Below are experts of layer 4 (counted from 0) of a mixture-of-experts language model. Rows are named router (the router's row for the expert), gate (a neuron's input weights, with its number), up (a neuron's input weights, with its number), down (a neuron's output weights, with its number) and show model dimensions 0-127. Each number is 500 + 25 x the weight over its row's rms, rounded and kept within 0 to 999. Numbers have three digits each.
Before each expert's rows: "comes after" lists some tokens at least twice as common just before its tokens as in all text; "comes before" lists some tokens at least twice as common just after its tokens as in all text. This comes from a sample of Wikipedia text that the model never trained on. Tokens count by the router's weight.

# expert 16
comes after: " |", "|", " (1", " 3", " 10", " 6"
comes before: " |", "7", "1", "5", "6", "4"
router:507524483494507521496526501500526491535533535494530539473509469489514499490479456473502476526500544484534498517449489487492510517481552535520505468520498531478554509508488456472472478484540535495531475550544513465469529499492519506463501506524478525504505467551527566486483487518479510497508535530520479466508454515531468526527473491498524521506489524490509467492483506528493517508534
gate0:501508503506477483521531498498537498469496461536485481482456484479492479515518529549486486470468537480481514490504531484516504475485506480546466502543485491500483559489527512486502483465503536516509503482465519495525505482499496500545489526516503468481582494519487522500486478475512529546488472517551463505557499559511549527549518494492512520505524493515485486479494494546491482513468
up0:492497515504479511525526489510549500484497464519464484475484478470497488512522549530464483488454543493485501507500546498508542494478515481524468513557492485500497547509511500497505448485518537483533488484504490489517504490513475521562512531514493469465581485534493524487496470487509549543517495510554473494553487549509538514534519483494526512502500484504487488480485502535481511514487
down0:467471493523485447536470505518491510518423508500492510495529505518498496521506540511472429506515500489499512491486462507491506477470509499497504482499500508491487492514463528487498517466463545537474511473478487468508494479507480498512507548476513544458459506493468495456563480514515487475450502477546499533507514538493543515516521480483526465529476511491530471495498521504445525507480

# expert 22
comes after: " |", "|", " 100", " Total", "^{", "ing"
comes before: " |", ":", "}", " medal", ";", ".00"
router:509534521496517533498550504519520507516516499522542506506497476483526530474485487495511481528496515491508490524465511493496522498453528503529496488501464530514514495490463452485473485478505550518517500511541495475481500520469520481459499513522526523520484501604505530471480492505487514502495529512547510454506441514506510493507469471487490496468446490508511473448474456509468526527532
gate0:544483507469508547534439554505542497473515476533504502506491482473495500531504498538512528497497525536504518488498493477495506516508524568493501477542524490482534481450528467465479498462494491493522509487518481506521456530472501468525477483514497501478480488496506464498528439509467507504473531545501545461499505522455480477533495477488490504487469490495521490507505502430504501494525
up0:490535502487462520548500520513531521528487497489477489509480517498506465502462513511472489521488562490508529513516491508514505521548519417526507501481491479476513523474443551477491500486515505514501529521503531484543507498454491515497470453514512497494525451527528479511548504515537468482481485473463507507531492489533461530487488519491474508543480522495472526514523532544470504518488
down0:487485507522468536513473458494483497488499513502477487489482542532475524550489473475550564498505539469500487502521509512487471482501479495543496498490489518488519497486498530548502479530483486550523445501526489509505480513477530505445485488478509553561533480518538512527494497457494514482503536519524520512482530475482499498492485539457512527516511502515498497533512531462525473544461

# expert 1
comes after: " |", ";", "|", "°", ":", " +"
comes before: " |", ";", ".0", ".5", ".4", ".6"
router:525536477502516525464562505484513489518541536526531510475485477501507537500441476495479500519483510493505495527465503510477521515478510536504499494521486523505534490496483453487484492493556539505496515540558504461498533490488489506489515502531494527512521464562524539512462478501487524501513522553519509468499440523517477522528492448508507516487472505472484464488523490529484513527532
gate0:515582490527507494505532519491530515536526507520514451506536477478487499472483476471506490492512537538520514462467473496458523496477513491496482467488523521494498485496484495510492451539529496510479501546486492505497498480482471465460496485510543493499582448556507473486475516510512495512513474488499472485538459525510513478511492452470533518499514464509462512503507529515489490533492
up0:497420506479476488474477493528463473484469484477494517495456504524504494526519519516492522506493453463484467529524548486539483510516503489507545527510502473489508518517529497463519522470478494494496482476497507515491491539505520519547502513496456510482411541450470537516526479503514488494480515503488487509440521489515481512476503524524490515483454534477535472472486475501525506492500
down0:507484515446519476517506488499495526506462492518527509500476496510498519505511507539488469510498539538512512488506491486535540492525500487534473472506509495500475525494563448493513480521533479442488504524502497483499495495492437541513485469549482457472501481566556464490448501481496524527513495478488492502515456516532509537544512541472449492474490496485530511499486479519494483487507

# expert 52
comes after: " to", " had", " and", " has", " have", " with"
comes before: " a", " the", " to", " of", " been", " in"
router:499536464470492529464538534510504464521552486476512516502527488487506500506512477470470493498499514497527486531471496516455520514472563540505488468500464535501520495486457486490463479496523521515506500496539502464480530535486522480469516506536505525528521472510532513486471468519484517527519539538525494446525481536548496531516469499499522500497472498466506434472464473517505503503522
gate0:498527487489464529492485590500445514512543480523486553503489509506470501497503500490494509517466508505516523517510460488441446490489464474502512511488438464461476464481484531491512479504485534500510506477528484472511497510531500459466494500544494527549482484514527496516533492506485499484472522498499509510539520482509541524531497509524518503507437509483468502464532504465525502493510
up0:516488484507466529541507581560489476472489458483512561475508509488484497532479505510465504486520507512501522546502491528501466521528493492477549500492479457513471519472485505519466493455512504509534455484480498506495497512518517515442512485484505540499496493515522523494550481501561519499510509525560513468508518507498490505484495493479452478474475519517466510470510473529481531505488
down0:507519502530544486490478470490444499513507534475502510489526527496482479527506482483513526471487560484474508481467515524494492498468474474482481541480502501485471531472534495555475542526467474528511496543503513499463516537505492496522468475521485474495481511486488524480488499529516471526421519533508460508471527534481489537504482536464509506494512512466504517448504482555493521483519

# expert 63
comes after: " was", " to", " is", " were", " be", " also"
comes before: " to", " in", " by", " the", " a", " on"
router:492513480505542520505547534506511483500556490516511508482513505524505520491500470473482479510503521479550511545483478526495546513485507554497524475516479548494521519494467481494448465491505517518498494531543504491478512539479512467521533517540498529548500477523530517471505442530486529505526504526522512486526476510552485539533471485516516538466500520462540461492490508508504508509536
gate0:539526465473514534500518538493512476454505481486479505491455518518479499542522451497473499480490517497480464511420466503535494476408507527544518462515508489524452472488489516465505484503481488511478504520517493473521493514547495492515521523524466467534465482515512514514504487488490541529505479514491501494474494497520491483524498481468492477536488527448520508465513520501519492522513
up0:513431493530490503480501525514462472544491533504496501509522522493524475402477509506534474501509510479527536488515495500498507517546512505486494517451509482483477491517501508553497465508522523526515510501464502544483528538482512542467505493497532523479520505496477495539492507496488449451497481491523479515536501505506524455456503553512500519461521459511481491530484483481506491503470
down0:522511484528546445433500525526527497478459493481520543474537490532515509473500472505447485536505478516451512477484486516510517525499467490471546501484529496477511506519484505491514491496510511528512484471489522501498444468568502523550517465500495510511522468487498487489498497515494516514516542501517508476500477482471527512535516499462519488554471494517497483460480563476515511520525